python train.py --d_shared_expert=0 --balance_loss=0.000431 --dataset="wikipedia_en"
Below are experts of layer 6 (counted from 0) of a mixture-of-experts language model. Rows are named router (the router's row for the expert), gate (a neuron's input weights, with its number), up (a neuron's input weights, with its number), down (a neuron's output weights, with its number) and show model dimensions 0-191. Each number is 128 + 24 x the weight over its row's rms, rounded and kept within 0 to 255.
After each expert's rows: "mostly gets" lists some tokens that are sent to it at least half of the time. This comes from a sample of Wikipedia text that the model never trained on.

# expert 109
router [158 118 130  96 123 113  95 103 122 153 139 126 168  80 145 102 117 119 164 146  96  85 146 142 132 121 134 149 118 168 113 148 123 161 109  88  69 101 129 122  89 117 133 103  86 174 150  93 117 138 127 110 127 147 100 146 117 115 115 132 146 116 127 111 134 125 147 101 146 116  91  94 164 167 116  93 164 127 147 134 138  91  74 125 140 162 122 135 139 134 154 165 123 132 130 129 125 129 103 112 129  85 149 176  96 123 149 118 144 113 145 107 142 123 121 178 149 137 119 141 133 128 143 144 137 174 127 137  95 162 140 155  77 121 126 144 131 102 149 126 133 163 123 105 118 140 116 161  93 105 156 156 113  67 140 109 137 115  97 136 129 170 153 162 102 136  82 142  74 113 139 150 158 128  74  96 104 123 120 145  89 138 118 124  93 132 139  96 118 167 134 148]
gate0 [124  82 133 103 145 156 146  85 166 113 170 103 122 139 140 120 133 123 130  92 100 146 189 124 114 156 157 146 119 165 138 158 113 152 102 128 168 145 161  98 118 128 121 154 115 157 122 119 123 116 136 150  91 137 121 154 151 162 102 125 114 126 129 150 194 131 160 157 167 137 112 131 136 102 145 159 118 149 124 133 142 145 124 133 116  85 147 120 170 143 108 131 150 155 113 107 102 126 160 158 125 139  94 132 155  93 158 124  90  92 117  93 123  89 126 124 100 137  95 114 118 173 139 124 127 119 142 131  74 146 101 136  89 135 160 147 129 128 103 167 123 122 116 106 158 104 109 169 123 113 113 132 161 106 139 117 112 179 113 119  84 142 144 149 154 138 102 103 135 126 117  92  95  98 112 184 170 100 120 111 134 143 110 138 116  89 116 120 145 166 139 179]
up0 [143  69  99 140 114 118 132 136 158 133 126 140 142 121 110  88 103 152  95  76 158  99 152 145 143 150 133 119 114  93 168 164  90  82 117 133 137 170 122 118 122 131 114 169 134 116 108 113 117 143  93 132 146 121 114 136 132 146 142 118 135 123 119 144 166  98 100 160 132 100 145 134 137 141 151 100 109 147  97 103 151 139 107 132 138 110 142 134  89 154 137 125 169 151 141 187 132 160 107  77 127 104 136 132 121  86 165 117 131 105 149 125 186 139 147 118 117 105  95 151  99 150  80 115 135  94 150 159  62 100  97 132 140 123 131 117  91 119 108 170 148 102 111 112 127 107 155 151 110 125 197 118 113 117 137 112 127  83 117 112 114 147 168 114 129 161 146 142 121  84 135 160  99 110 118 117 150 104 127 137 113 137 116 154 125  88 122 148 136 124  93 166]
down0 [121 149  99 120 148 103  94 160 128 112 143 148 118 134 140 111 126 132 147 149 105 136 117 125  99 130 129 110  81 157 142 137 157 132 164 108 144 134 136  89 116  98 132 128 152  87 116 108 131 129 121 157 183  87 103 106  99 105  71  78  76 111 112 120 121 113 110 123 159 102 142 125 144 153 167 109 161 133 107 135  80 141 137 106  98 145 129 133 107 177  93 120 104 103 134 136 117 125 131 141 121 141  87 157 165 125 125  96 118 172 118 124 141  97 101 137 122 105 148 113 117  86 156 138 120 123 133 105 175 103 136 165 121 135 162  93 104 147 143 128 150  97 129 166  95 115 164 144 111 127 109 154 141 157 108 156 153 144  96 164 132 160 104  76  75 171 155 111 122 104 129 129  88 156 162 123 153 145 107 171 118 143 149 136  91 146 104 121  99 141 144 136]
mostly gets: " Los", " Slov", " Louis", "ris", " Paris", " Motors"

# expert 125
router [139 150 147 141 102 129 122 132 105 114 134 141 144 108 107 156 164 131 161 101 113 128 127 158 139 157 167 116 180 178 112 128 141 134 149 146  86 140 118 116 143 164 117 118 100 159 116 118 112 168  85 146 106 156 128 149 144 123 161 138 139 104 138 128 124 135 154 151 122  94 125 112 133  88 117 112  99 118 106  98 121 158 133  86 143 112 111 121 104 112 157  96 119 173 161 154 136 118 152 152 129 106 140 127 148 106 134  96 103 157 114 147 113 176 106 113 150  86  95 101 114 150 139 174  84 104 149  97  94 164  95 167 102 152 122 118 163 132 140 111  86  75 109 158 152 123  93  93 173 127 150 191 125 111 123 120 135 154 157 135 147 170 151 142 118  87 103 144 152  99  98  99 133 119  95 101 146 111 161 148 113 164 101 119 126 105 131 116 116 143 126 124]
gate0 [132 132  83 110 150  88 169 130 121 133 146  78  94 106 185 127 138 134 113  96 142 168 136 171 135 123 110 152 119  85 136 157 105 146 134 107 143 121 112 140 124 144 131 135  98 101 114 132 135 144 127 139 152 148 130  96 126 129 133 175 104 126  42 142  90  77 104 109 110 121  96 145 191 146 121  88 103 145 154  93 136  82  92 118 140 150 111 134 128 123 100 162 111  90 119 128 112  82 129 109 138 112 134 139 114 160 168 123 146 128 115 136 129 143 101 189 119 131 117 132 128 109 110 158 146 158 140 148 116 127 136 145 152 105 158 129 121 152 114 149 112 153 145 133 129 108 112 161 149 130 125 137  89 146 136 123 148  95 134 110 109 121 124  86 163 137 118 124 108 152  89 159 100 130  82  85 130 135 162 140 177 121 131 125 161 135 162 171  96 133 124 130]
up0 [121 139 154 127  88 134 101 165 115 119 121 125 158 133  60 135 158  99 163 153 124  67 116 117 113 175 154 124 124 186 134 130 113 130 152 139 111 146 122  81 154 151 124 141 144 121 150 101 114 102 121  92 109 122 115 167 112 135 128 109 120 159 168 118 173 184 147 108 170 120 133  81  91 151 156  98 143 108 134 137 139 150 174 129 174 114 160 139 116 155 122 118 154 142 142 106 135 155 135 128  90 103 107  84 112  88 114 124 145 127 149 144 107 109 150 119  88 119 184 150 151 124 108 114 116 115 115 149 143  88 117 123  73 128  70 110 139 112 134  93 136 133  84 152 128 142 133 141 118 104 129 103 137 139 131 123  98 163 116 139 145 101 150 140 109 152 124 153 135 100 145 105 138 141 133 171  93  97 113 131 107 125 140 119 150 101  99 132 121 145 165 135]
down0 [141 141 152 108  97 121 141  94 144 165  81 113  92 140 104 106 131 123 129 165 138 125 118 114 140 140  95 106 116 146 135 149 153 113 102 142 132 193 131 118 119 117 128 162 146 138 111  95 122  67 136 162 129 122 122  89  68 170 106 151 130 110 114 168 154 114 164 140 157 109 107 131 103 122 102 122 191 135 182 102 134 201 120 128 129 118 127 153 135 130 172 113  95 123 149 154  86 124  96 122 110 165 109 101 140 132 132 140 108 161 134 147 138 117 164 147 133 132 129 117 138 159 134 142  72 103 116 100 100 174 126 123 137 129 127 124 141 103 145 110  89  95 118 184 111 108 131 117 111 160 152 118 165  95  95 137 126 132  96 120 132 122 153 139 108 136 142 143 148 156 125 131 128 129 172 142 116 127 159 174 157  95 100 123 124 119  97 143 124  87 112 121]
mostly gets: " free", " full", " life", " care", " Life", " able"

# expert 91
router [105 181 140 164  97 121 134 154 115 126 122 121 107 159 125 152 127 118  92  85  95 121 125 120 141 126 129 130 102 128 123 138 147 125 130  89 110  93  83 101 110  77  82 133 164 113 111 155 164 162 125 132 113 119 136 157 167 104 120 147 156 154 112 151 154 143 185 136 171 151 114 139 130 122 122 139 157 156 115 108 130 126 130 108 125 139 142 118 206  71 148 102 106  89 164  71 112 149 159 112 126 143 116  98 126 140 138 130 144 138 109 117 114 118 166  91 147 164 103 128 116 121 154 168 126 104 131 149 139 156 126 126 151 131 131 144 171 111 182 104 147 122 133 125 153 141 116 136 134 119 146 141 128 134 136 129 133 138 107  99 173  87 117 117 119 163 110 160  93 141  64 149 135 124 121 112 104 130 115 137  94  81 184  97 130 101 122 124 112 115 139 148]
gate0 [148 161 128 134 182 112 110 127 154 109 157 119 161 139 105 179 104 106 136 150 161 118 102 127 146 104 129 123 101 149 112 143 201 163 141 122 159 133 134 144  83 128 132 140 151  88 119 158 122 123  96 127 161 116 132 123 111 115 123 121  95 135 105 156 107 140 134 158 121 118 102  95 156 143 156 119  92 131 118 146  97 163 131  94 145 144  99 147 154  91 163 194  79  86 136 159  97 179 132  92 173 136 133 126 100 119 125 133 137 127 125 129  91 108  96 119 134  85 103 167 125 150 147  80 113  91 101 100 131 107  94 138 159 125 106 125  83 166 139 120 110 114 128 139 176 118 164 115 153  95 125 128 109 177 148 124 143 103 102 151 125 144  99 121 126 130 106 144 117 131 135 119  77 151  85 138 136 144 153 135 150 146 135 124 132 137 133 114 126 130 147 154]
up0 [154 124 122  91 133 108 111 119 156 118 130 151 191  99 100 123 140 154 109  98 100  99 110 143 124 164 154 129 122 126 139 128 135 133 136 140 127 139 139 131 116 183 134 122 118 115 139 107 160 112 113  71 126  83 123 135 156 143 140 164 118 106 151  80 172 119 105  55 115  92 131  84 133  83 116 103 148 115 156 142  88  99 151 163 140 113 162 131 164 153 153 141 122 123 168 134 137 170 110 114  80 140 150 118 131  98 109 129  73 137 127 123 109 126 154 155 153 140 132 115  96 139 159 138 122 116 109 154  76 124 139 142 113 110 141 136 139 109 162 164 148  88 119 135 140 126 119 156 106  89 123 125 153  90 143 174 143 125 150 127 148 162  98 110 131  86 136 132 132 148 142 136 147 103 116 133 159 126 120  78 130  90 106 140 131  98 135 128 175 119  89  92]
down0 [169 124 168 133 132 105 143 140 105 141 117 136 126 132 134 178 151 104  68 133 169 105  78 141 142 105 115  74 160 142 137 178 157 141 144 136 108 147 113 105  73 122 149  98 191 157 109 134 148 124 117 175 114 159 139 137 107 122  92 125 110 108  91 113 150 158 128 115 111 131 101 148 155 133 136 148 127 122 100 132 137 127 129 103 113 104  99  95 131 101 138 136 118 125 120 165 100 113 120 105 152 134 120 119 102 145 111 106 118  94 146 148 154 149 145 137 128 103 114 170 115 122 115 118  92 126 115 156 158 135 105 156 152 125 121 109 142 130 140 173 122  98 127 136 183 104 124 104 136 139 179 135  64 131 129  81 134 107 169 123 147 105 122 127 125 151 143 126 118 115 121 116  65  91  81 139 145 122 153 106 157 148 117 105 183 165  94 113 129 126 120 120]
mostly gets: "!", "ing.", "\".", "y.", " him.", ")."

# expert 21
router [108 138 120 148 100 159  90  95 128 119 173 134 156 119 142 137 158 129 113 166  85 152 122 127 127 108 138 140 113 130 152  90 152 159  79 116 146 101 107  67 161 119 135 179 121  88 161 133 109 161 128 134 127 147 109 147 150 124 168 149 137 132 162 128 106 110 136 164 155 148 121 155 112 129 155 112 116 109 146 120 140  71 139 153  94 108 163  92 137 129  76 154  88 139 152 121 158 152 126 125 132 113 121 156 131  85 168  85 162 165 123 109  72 118 137 124 165  90 133 140 145 138 154 114 146 126  86 170 123 128 100 101 113 147 109 128 117 116 101 129  89 163 153 132 127 115 124 140 125 137 139 102 130 134 148 114 155 110 137 113 121  89 140 134 120 166 133 131 158 168 120 112 120 119  86 144 147 157 101 134  94 176 109 162 144 155 112 127 123 181 106 133]
gate0 [173 116 147 116 154 101 106 106 122 193 169 139 125 155 120 105 128 126 123 128 176 122  83 110 118 103 144 105 121 116 120 149 116  93  70 101 164 124 156 121 129 171 144 169 133 114 114 133 153 112 142 130 151 157 125 126  94 101 119 147 144 161 138 132 166 126 112 116 131 118 117 176  99 126 150  61 115 130 141 163 158 157 113 106  89 105  94 121 122 135 158 107 109 152 135 148 114 158 132 153 159 132 137 125 106  77 143  90  99 139 137 129 107 113  80 168 139 152 113 128 136 110 125 115  94 122 137 136 112 125 102 157 119 132  94 149  93 104 140 130 115 170 190 158  92 121 125 127  99 154 108 141 147 109 117 105 150 144 121 139 144 148 139 106 157 147 124 167 136 136 139 127 121 164 135  97 188 138 138 129 104 133 166 140  89 126 139 100 100  82  94 120]
up0 [115 114 103 132 111 116 136 143 146 139 123 127 152  72 134 133 208 120 148 136 172 132 100 122 112 131 127  77 108 142 126 147 140 123 131 115 100 114 123 132 110 103 150 150 146 180 141 121 108 173 138 146 138 124 162 166 122 117 139 177 127 108 108 109 103 199 109 135 120 110 159  64 147 170 103 153  94 169 143  93 150  94  96  99 124 118  92 121 140  92 113 120 147 107 120 133 135  88 154 106 121 101 121 152 111 109  67 147 132 135 128 136 153 138 106 116 116 125 123  87 110 147 170 140 132 143 149 158 126 154 151 155 154  96 116 119 154 138 120 113 115 152 107 156 154 123 132 126 124 101 154 125 158 102 138 117 115  93 151 143 113 129  84 116 115 104 126 164 120 173  98 133  84 123 132  99  95 151 140 150 116 129 109 134 139 107 105 107 192 117 124 145]
down0 [165 153 113  68 165 133 103 196 109 113 155 158 107 139 128 118 107 160 109  86 135 125 137 164 150 132 137 136 137 117 127  99 119 134 125 149 156 109 123 112 180 125 103 153 117 103 112 158 142 102  94  90 145 118 116 117 118 122 125 145  91 124 118 122 164 124 142 121 109 151 123 111 142 124 161 101 170 154 124 167  81 123  85  93 161 173 118 146 152 114 145  98 120 135 113 152 166 126 153 127 115 157  98 166 154 129 118 111 182 142 146 104 161 107  69  98 173 133 158 131 112 118  97 124 147 127 154 141 150 124  98 119 113 122 117 135 145 129 128 126  94 138 111 121 151 135  88 110 155 100 120 159  86 156 163 119 174  77 141 124 154 148 115 155  99 119 131 151 113 123 152 124 120 133 115 165 179 135 114 126 140 112 117 156 149 134 129 184 142 125 103 127]
mostly gets: "ō", " Hong", "uki", "iang", " Chinese", "ao"

# expert 0
router [136 126 123 111 122 146  98 164 147 107 112 113 168 129 132  92 166 127 106 171 144 116 188 154 135 108 115 151 147 113 116 146 112 155 128 124 117  92 147 146  80 148 119 128 116 117 151 114 128 168 118 128 132 153 166 163  89  97 147 108 134 111  98 103 125 143 160 149 147 102  95 149 121 117 120 110 118 162 137 183 138 144 119 138 148 137 116 105 113 149 140 161 102 143 135 144 157 109  93 149 137 111 133 127 127 117  93 106  89 168 151 161 141 103 111 171 183  95 148 142 104 117 158 126 103 184 121 145 106 120 110 149 125  84 113 104 144 128  97  79 170 114 121  70 123 122 133 142 105 121 110  98 140 137 133 127 140 113 169  76 147 104  98 146  98 134 151 111 173 150 128 131 133 147  87  99 112 136 101  94 159 139 132 167 161  97 145 146 114 161 115 139]
gate0 [170 144 144 135 131 121  66 123 130 142 156 119 149 150 127 112 153 100 131 108 141  88 163 150  97 126 147 117 131 152 126 159 192 159  88 101 121  81 143 155 121 159 148 130 117 125 101  98 123 128 142 111 116  81 147 131 181 100 126 155 134 156 122 112 129  97 128 135 135 116 121 149 135 112 150 153 109  95 131 112 148 103 117 155 140 167 129 148 124 160 147 103 138  90 127 158 136 133 173 143 161  99 182 149 149 115 115 107 151 111 139 153 142 159  81 109 110 132 128 125 129 153 160 129  63  92  91 117 115 172 100 124 130 179 138 108 121 136 119 115 143 174 131 136 118 109  91 117 153 152 135 138 150 139 130 123 128 110 162 136 115 165 144 157 119 139 137 129 117 114  76  99 140 112 101 152 123 105 156 124 154  80  90 103  92 121 166 151 125 119 173 109]
up0 [170 145 107 107 129 141 146 129 126 108 121 105  77  91 119 146 109 121 115 177 109 119  97  97  97 123  89 134 137 121 110 120 113 138 136  99 176 142 128  89 124 140  72 140  91 128 178 143 141 106 141 108 105 121 164  85  64 176 109 126 131 119 135 124 125 143 116 130 119 190 121  82 112 144 149 115 116 122 142 136  93 122 132 145 126  91 114 136 122 137 105 138 125 165 166 139  83 130 166 133 148  97 120  98 143 111 151 158 177 126 110 103  94 126 160 136 158 135 159 147 174  88 135 134 141  88 126  90 115 103 156 105 160 110 137  85 149  84 127 157 109 151 126 135 153 161 134 122 129 110 152 140 132 114 139 137 137 121 162 130 121 120 138 118 106 111 123 132 109 159  78 152 114  98 107 123 159 151 139 137 126 143 180 108 135 103 150 143 131 163  79 109]
down0 [128 147 108 135 131  97 131  92 107  88 133 122 147 149 101 165 193 140 104  93 134 163 103 126 149 123 143 105 132 138 120 158 143  95 111 186 148 154 128 151  91  89 156 133 133 122 141 184  92 120  87 132 146 163 141 174 104 136 167 154 191 119 136 123 106 138 158 113 107  91 133 123 130 147  99 148 161 115 170 151 120 118 133 112 130 131 142 188 113 116 137 169 133 130 149 104 140 138 129 113 137 148 117 106 102  99 144 102 168  95 130 127  89 141 109 123 128 102 122 127 142 124  92 118  96 155 134 143 136 167 141 108 128  92 118 103 129 124 138  81 129 129 123 174 134 104 128 125 151 104 137 139 113 162 134 117 121 126  91  81  96  98 100 112 188 142  86 131 114 127 141 120 183 135 155 150 137 123 129 111 147 115  91 108 166 148  94 108 124 145 118 127]
mostly gets: "i", "hi", "ani", "vi", "ini", "ari"

# expert 111
router [ 94 161 124 169 110 107 105 105 142 111 114 131 131 160 129 116 109 170 117 109 113 151 142 104 127 128  99 144 125 173  84 138  79 152 120 107 112  85 122  94 129 124 125 121  93 122 147 152 164 131 139 152 146 134 118 158 131 140 102 151 189 145  68 173 162 144  94 130 145 157 148 111  62 149  98 173 170 166 137 105 135 106 110 127 165 158 165 131 142 124 137 132 116  99 109 144 135  91 109 125 133  82 113 122 143 112 133 100 116 140 147 113 151 139 121  83 134 125  82 144 141 115 146  90 156 114  78 122 139  79 179 149  98 136 117 114 142 108 159 118  92 135 144 137 133 155  99 114 127 123 125 169 147 122 112 102 110 147 126 113 125 130 108 133 161 147 119 152 145 102 146 140 135 110 186 143 125 143 121 104 129 118 113 130 132  89 105 118  77 106 147 147]
gate0 [134 167 171 132 159 131 146 163 105 118 116 113 106 101 151  65 113 113 131  99 118 142  87 127 100 145  99 138 112 117  95 100  91 130 138 122 117 140 154 147 104 168  97 100 130 104 107 164 118 141 122 135 164 175 139 129  92  65 137 113 111 116 108 167 151  80 154 138 130 136 130  80 140 156 100 139 129 101 143  76 107 144 139 110 154 176 112 155 144 105 118 127 136 123 172 122 130 138 128 129  84 151 145 120 124 133 159 102 109  97  87 169 135 155 178 122 134 147 132 116  85 125 118  97 108 117 133 152 164 127 139 144 172  92 139 144 115 153 100  96 145 117 155 100 109  90 109 156 117 130 138 133 152 104  74 130 121  92 136 140 133  82 156 118  93 122 106 117 129 117 148 124 169 142 132 122 117 136 117 146 150 152 167 154 155 162 133 138 106 132 124 130]
up0 [146 141 206 145 160 149 113 133 125 147 136 123 114 118 156  78 122  96 143 146 132 109 121 125  90 100  98 102  89 147 165 131 113 181 120 122 145 128 160 157 112 113 104  86 128 104 117 154 124 155 132 110 146 107 127 132 108  84 108 123 119 103 139 156 131 125 160 126 109 121 141 126 167 156 165 102  96  73 182  71  72 128 102 151 134 154 110 145 149 122 116 100 161 151 105 113 124 118 134 135 133 131 104 131 117 155 148 121 126 124  76 114 144 143 158 128 113 161 124 110 103 115 155 114 106 103 140 124 158 141  97 140 127 142 121 138  80 137  78 117 137 155  96 109 132  97 102 129 137 124 104  86 123 118 110 114 131 141 156 167 134  80 113 152  83 110 127 125 147 118 130 121 174 116 121 124  80 157 155 141 146 157 160 155 109 178 111 107 125 124 151 143]
down0 [127 180 152 133 111 105  93 161 106 116 119 145 138 145 109 137 125 130 124  81  85 149 128 158 129 117 184 101 148  87  86 144 108 137 144 178 117 102 142 160 127  99 176 124 120  62 135 100 131 108 165 138 143 146 120 130 164 153 131 108 131  68 145 134  84 130 155 108 122 142 143 121 108 111 144 122 124 108 109 108  94 140 121 150 106 148  78 112 116 150 122 122 178 128 109 113 107 138 100 150 101 123  84 140 166 112 110 114 158 128 135 146 150 125 135 108  97 155 104 142  83 119 145  80 188  80 117 129 121 155 132 136 114 142 104 122 156 144 108 134 136  97 119 136 143 104  79 110  87 130  86 123 145 126 137 102 117 125 109 145 119 111 146 147  97  93 117 145  94 116  98 118 149  92 157  82 117 154 103 103 128 121 153 133 123 134 145  91 101 127 128 130]
mostly gets: " Candidate", " Phylum:", " Position:", " Genre:", " Occupations:", " Supreme"

# expert 13
router [121 153 190 148 125  98 144 135  77 125 141 138 141 110  57 129 148  95  99 136 122 120 106 159 103 119 111 131 135 142 118 113 143 125 119 117  58 177 151 131 103 129 119 112 153 139  91 114 112 130 105 161 122 122 136 168  55  98 120 154 117  85  88 150 117 136 153 156 156 119 162 108 102  86 125 141  92 106 106 152 149 125 151  83 150 108 107 110  96 116 148 108 110 111 131 150 108 135 110 138 113  96 147 159 166 105 143 133 120 157 103 137 124 147  99 125 172 103 123  87 117 145 149 132  86  98 128 119 119 140 162 146 137 148 139 123 106  86 136 137 119 132 133 126 108 107 129 113  90 122 146 173 101 124 141 116 166 136 145 123 172 176 152 113 106 112 131  99 168 135 106 147 106 144 114 117 116 139 179 133 123 133  95 101  91 138 110 127 158 117 106 123]
gate0 [137 121 116 128 109 130  70 124 113 118 103 158  90  83 132 150 153 122 140 102 103 119 153 159 110 182 150 129 133 134 130 137 124  97 123 136  63 106 122 135 165 151 117 136 147 124 118 141 120  93 132  97 133 113 108 127  84 151 125 100 167 125 130 130 153 113  86 126 108 133  86 159 120  89 164 115 125 114  95 169 137 137  94 136 106 114 199 118 115 104 100 118 150 132 121 118 133  95 122 162 106 148  93 150 113 138  87 103 151 142 150 118 138 168 172 152 144 146 124 121 147 131 115 141 163 119 130 180 124 112 175  93 156 111 159 140 117 120 117 131 148 136 101  76 135  94 129 125 137 148 138 120 145  98  82  87 145 142  99  89 143 146 141 104 148 164 114 113 105 146 115 147 174 131 130 155 145 118 118 141 175 135 111 181  92  99 141 122 121 116 109 100]
up0 [129 142 122 137 158 143 142 154 142 142 150  97 120 129 123 120 101 127 143 137 113 152 156 105 109 103 122 124 131 139 115  91 131 155 136 108 170 111 103 109 137 113 149 130 102 101 118 139 148 166  83 116 124 130 145 111 176 122 123 152 132 135 123 121  95 106 173 122 165 154 144 125 165 164  93 158 113 142 136  76 127 165 152 120 152 141  87 118 140  93 109 146 159  82 137 110 118  97 167 113 137 129 177 116 123 137 139 151 107  82 155 146 105 103 120 122  94 105 153 150 140 141 115 118 131 157 112  99 120 173 116 180  97 113 125 125 140 122 116  89 110 136 128 183 125 125 150 138 132 100 117 149 108 147 151 190  99 130 125 169  80 107 100 120 124 106 164 119 105 171 121 117 101 147 126 118  85 119 168 111 120 158 165  91 160 125 126  86 127 162 156 183]
down0 [100  99 179 142 122 143 107 120 140 150  95 139 101 148 166 124 135 109 185 137 155 120 132 150 189 130 152 138  85 133  94 162 139 143 120 144 101 111 129 173 132 118 142  88 139  86 161 120 162 137 111 145 120 130 135 102 134 121 159 159 177 147 138 134 151 137 165 154 124 147  87 128 104 155 104 114 150  96 129 106 114  99 120 135 149  99 115 125 127 135  98 123 115 115 172 130 115 109 115 157 168 132  91 120 117 122 130 122 129 121 127 123 116 152 145 156 137 154 126 136  79  72  99 177 163 145 167 100 130 164 148 142  91 132 130 107 153 120 141 139 156 143 121  89 141 155 154 118 107  97 134 156 114 121 154 120 149 134  81 158 123 136 149 107 131 214 137 136 164 145 103 121 172 135 132 108 131 107  96 117 126 136 128 148 121 125 123 118  91  90 132 178]
mostly gets: " water", " food", " hard", " low", " sound", " drug"

# expert 126
router [104 130 162 130 115 137 139 133 169  81 124 118 101 132 166 145 140 108 127 120  98 136 103 131 124 165 132 133 112 153 116 153 141 117 150 140 133  69 119 110 110  84 117 122 159 132 133 136 140 148 134 119 110  97  99 128 180 142  70 108 190 120  93 131 169 139 125 131 143 161 107 163 117 159 129 143 186 142 155 108 128 111 154 150 101  99 118 100 155 142 119 121 136 116 125  80 130 112 107 118 141  88 125 108 119 124 140 132 113 153 141 122  80 162 103 133 154 119 119 188 143 121 135 156 133  91 109 156 139  83 117  87 103 121 136 134 145 136 121 104 148 130 144 100 122 133 144 157 123 134 103 181 175 133 148 146 119 120  91 139 144 142 135 135 156 163 150  65  89 140  89 135 131 132 124 133 159 120 146 141 148 135 142  83 159  97 159 188 153  97 137 115]
gate0 [145 131 140 133 144 118 133 115 148 126 166  98 139 148 181 102 122 143 172 130 142 151 121 178 151 158 122 111 153 135 195 129 155 137 137 144 142 145 103 143 113 119 116 115 115 144 149 140  87 147 132 149 129 130 139 135 117 123 104 147 100 142 119  91  82 131 116 147 191 170 172  80 104  95 117 116 127  91 118 149 106 105 134  96 121 124 108 111 151 112 127 153 122  85 104 148 134 165  97 161 129  97 129 127 157  79 147 114 148 191 139 144 126 126 124 143 111  98 108 110 123 178 128 106 132 148 121 119  87 131 156  82 134  99 134  95 129  88 174 144  99 124 132 151 122 126 148 126 133 118 123 105 135 120 132 101 135 141 107 112 116 132 117 113 185 115 160 131 155 100 138 141 106  79  91 152 163  59  96 138 147 136 117 141 139 128 118  89 157  94 136 125]
up0 [127  93  87 129 123 133 151 133 137 121 117 144 111  99  97 169 159 163 100 151 103 125 103  97 121  96 132  98 152 199 101  83 124 120 140 135 128 156 125  72 105 122 175 149 113 135 117 128 111 111  96 117 146 170 133 128 132 157 144 139 178 105 157 147 168 142 115  99  91 114 150 166 101 161 121 136 167 139 130 148 151 148 134  94 140 133 154 145 116 160 122 125 138 115 157 112 131 110 145 132 139 122 160 152 124 153 109 139 120  80  98  79 144 140 156 125 112 130 193 100 137 135 114 124 144 140 138 142 127 128 107 160 140 157 129 182  94 117  92  79 140 142 130 115 148 124 116 138 149  99 136 112 115 163 136 165  95 122 127 148  94 162 142 137  83 120 127 162 142 132  97 121 184 157 127  88 129 157 179 152 141 133 164 129 105 123 140 144 126 134 129 148]
down0 [139 139 145 121 110 132 118 149 110 129  94 151 158 123 165 145 147 129 135 139 138 130 133 127 135 110 157 123 119 157 169 120 119 163  92 134 117 154 131 161 164 115 143 106  82 170 102 117 115 147 138 115 177 158 125  89 137 145 167 155 131 153 108 162 118 148 125 111  96 100 129 116  96 142 118 105 133 151 105 168 131 153 110 113 109 113 200 117 178 190 127  97 102 138 120  91 140 106 142 154 114 119 114 152  87 126 149 121 104 130 206 153 104 133 138 111 150 117 100 116 120 131 154 131 126 112 115 166 122 134 138 135 156 145 122 167 117 137  91 132 106  96 109 142 125 107  99 125 144 147 116 102 161 136 126 181 114 148 145 104 138 116 123 129 121 122 170 119 182  85 106 117 169 170 112 146 179 106 155 143 151 152 120 152 134 120  96 150 133 155  77 127]
mostly gets: " by:", " Label:", " name:", " Education:", " Genus:", "="

# expert 24
router [134 169 121 140  81 131 162 140 111 113 171 147 126 140 174 135 124 115  98  87 139 136 149 132 133 148 106 153 137 162 114 106 139 128 168 128  93 113  98  85 166  86  69 164 192  67 144  94 117 146 127 121 121 143 139 102 114 133 103 166 163 140 126 118  97 152 116 126 149 155 139 156 140 110 141 135 102 184 147 150 145 149 148 144 128 113 102 153 156  91 189 107 126 121 112 129 148  66 152  96 143 137 119  92 109 154 124 103 138 119 111 125  80 171  86 112 136 120 153 141 134 131 108 122 136 111 149 128 158 150  90 119 142 120 123 164 140 126 147 115 103 124  99 149 146 115 120 154 153 103 115 141 100 144 120 129 138 154  96 154 110 133 112 138 115 136 124  72  93 126 107  98 138 117 142 137 141 128 162 127  99 137  84 107 123  97 138 143 153 124 111 110]
gate0 [133 125  93 122 133 130 139 106 118 157  85 126 154 121 115 100 108  93 160 105  93 156 177 106 138 139  90 140 126 152 146  92 138 137 157 123 148 113 136 163 137 129 111 125 121 124 159 138 128  81 127 134 102 145 107 129 138 168 136 146 115 103 106 137 129 140 101 131 134 150 139 125 103  94 144  98 112 158  96 139 114 154 166 123  93 132 128 124 111 152 128 137  98 180  79 125 139 170 122 144 148 119 136 112 127 118 107 135 110  88 136 116 118 159 142  39 111 165 111 144 188 167 111  92 136 156 114 138 152 132 168 152 142 163 134 133 120 155 109  84 137 101  80 145 154 101 149 130 106 110 136 143 144 108 101  97  81 132 125 127 112 155 111 107 166 143 151 152  98 119 134 142 154 109 128 123 108 151 147 106 158 134 110 117 100 144  89  84 131 161 155 188]
up0 [113 141 149 129  82 123 107 128 155 120 126 153 116 166 160 105 120 129  99  79 136 142 146 152 133 125 122 135 112 117 125 167 155  80 139  95 135 144 136 110 141  96 138 148 148 112  87 136 117 143 106  87  86 130 115 116 147 120 129 115 124  99 136 137 146 134 123 127 119  96 100 189 200 130 148 175 110 157 142 145 120 142 115 130 139 130 142 133 184  84 119 131 159 119 141 120 129 143 149 130 101 154 114 129 150 101 183 133 144 138 153 135 101 100 148 131 173  86 102 154  90 161 119 129 103 135 136 112 106 152  93 132 112 117 138 149 127 119  78 150 153 149 112 105 126 133  89 148 133 138 130 145 108 159 115 132  81 155 179 112  76 116 137 163  87 157  97 131 115 140 129 135 173 133 125 137 169  85 132 126 125 133 125 116 202 138 148 128 102 100 110 101]
down0 [127 100 181 144 153 117 112 116 140 147 148 113 157 164 122 162 125 166 115 121 144 111 132 125 115 122 101 127 153 103 125 115  99 118 170 156  84 143 129 100 143 124 127 133 100 131 166 121 145 154 107 123 187 133 120 126 127 125 116 108 128 136 152 152 112  86 110 167 129 151  59 170 148  85  85 140 144 140 139 134 171 101 139 120  85 140 136 133 169 163  99 103 148 104 158 117 132 152 133  85 136 137 134 126 128  83 164 143 125 115 175 123 137 116 115 144 151 107 126 136 109 115 126 142 143 214 139 153 137 121  85 139  90 112 116 139 132 115 169 165 140 125 140 158 115 168 117  89 158 150 158  85 135 150 158 112 143 136 142 145  97 122 126 130  86 141 114 121 152 110 105 148  79 164 144 118 149 119 124 115 167 109 146 116 148 144 161 138  95 109 136 148]
mostly gets: " if", " However,", " but", " because", " where", " wrote"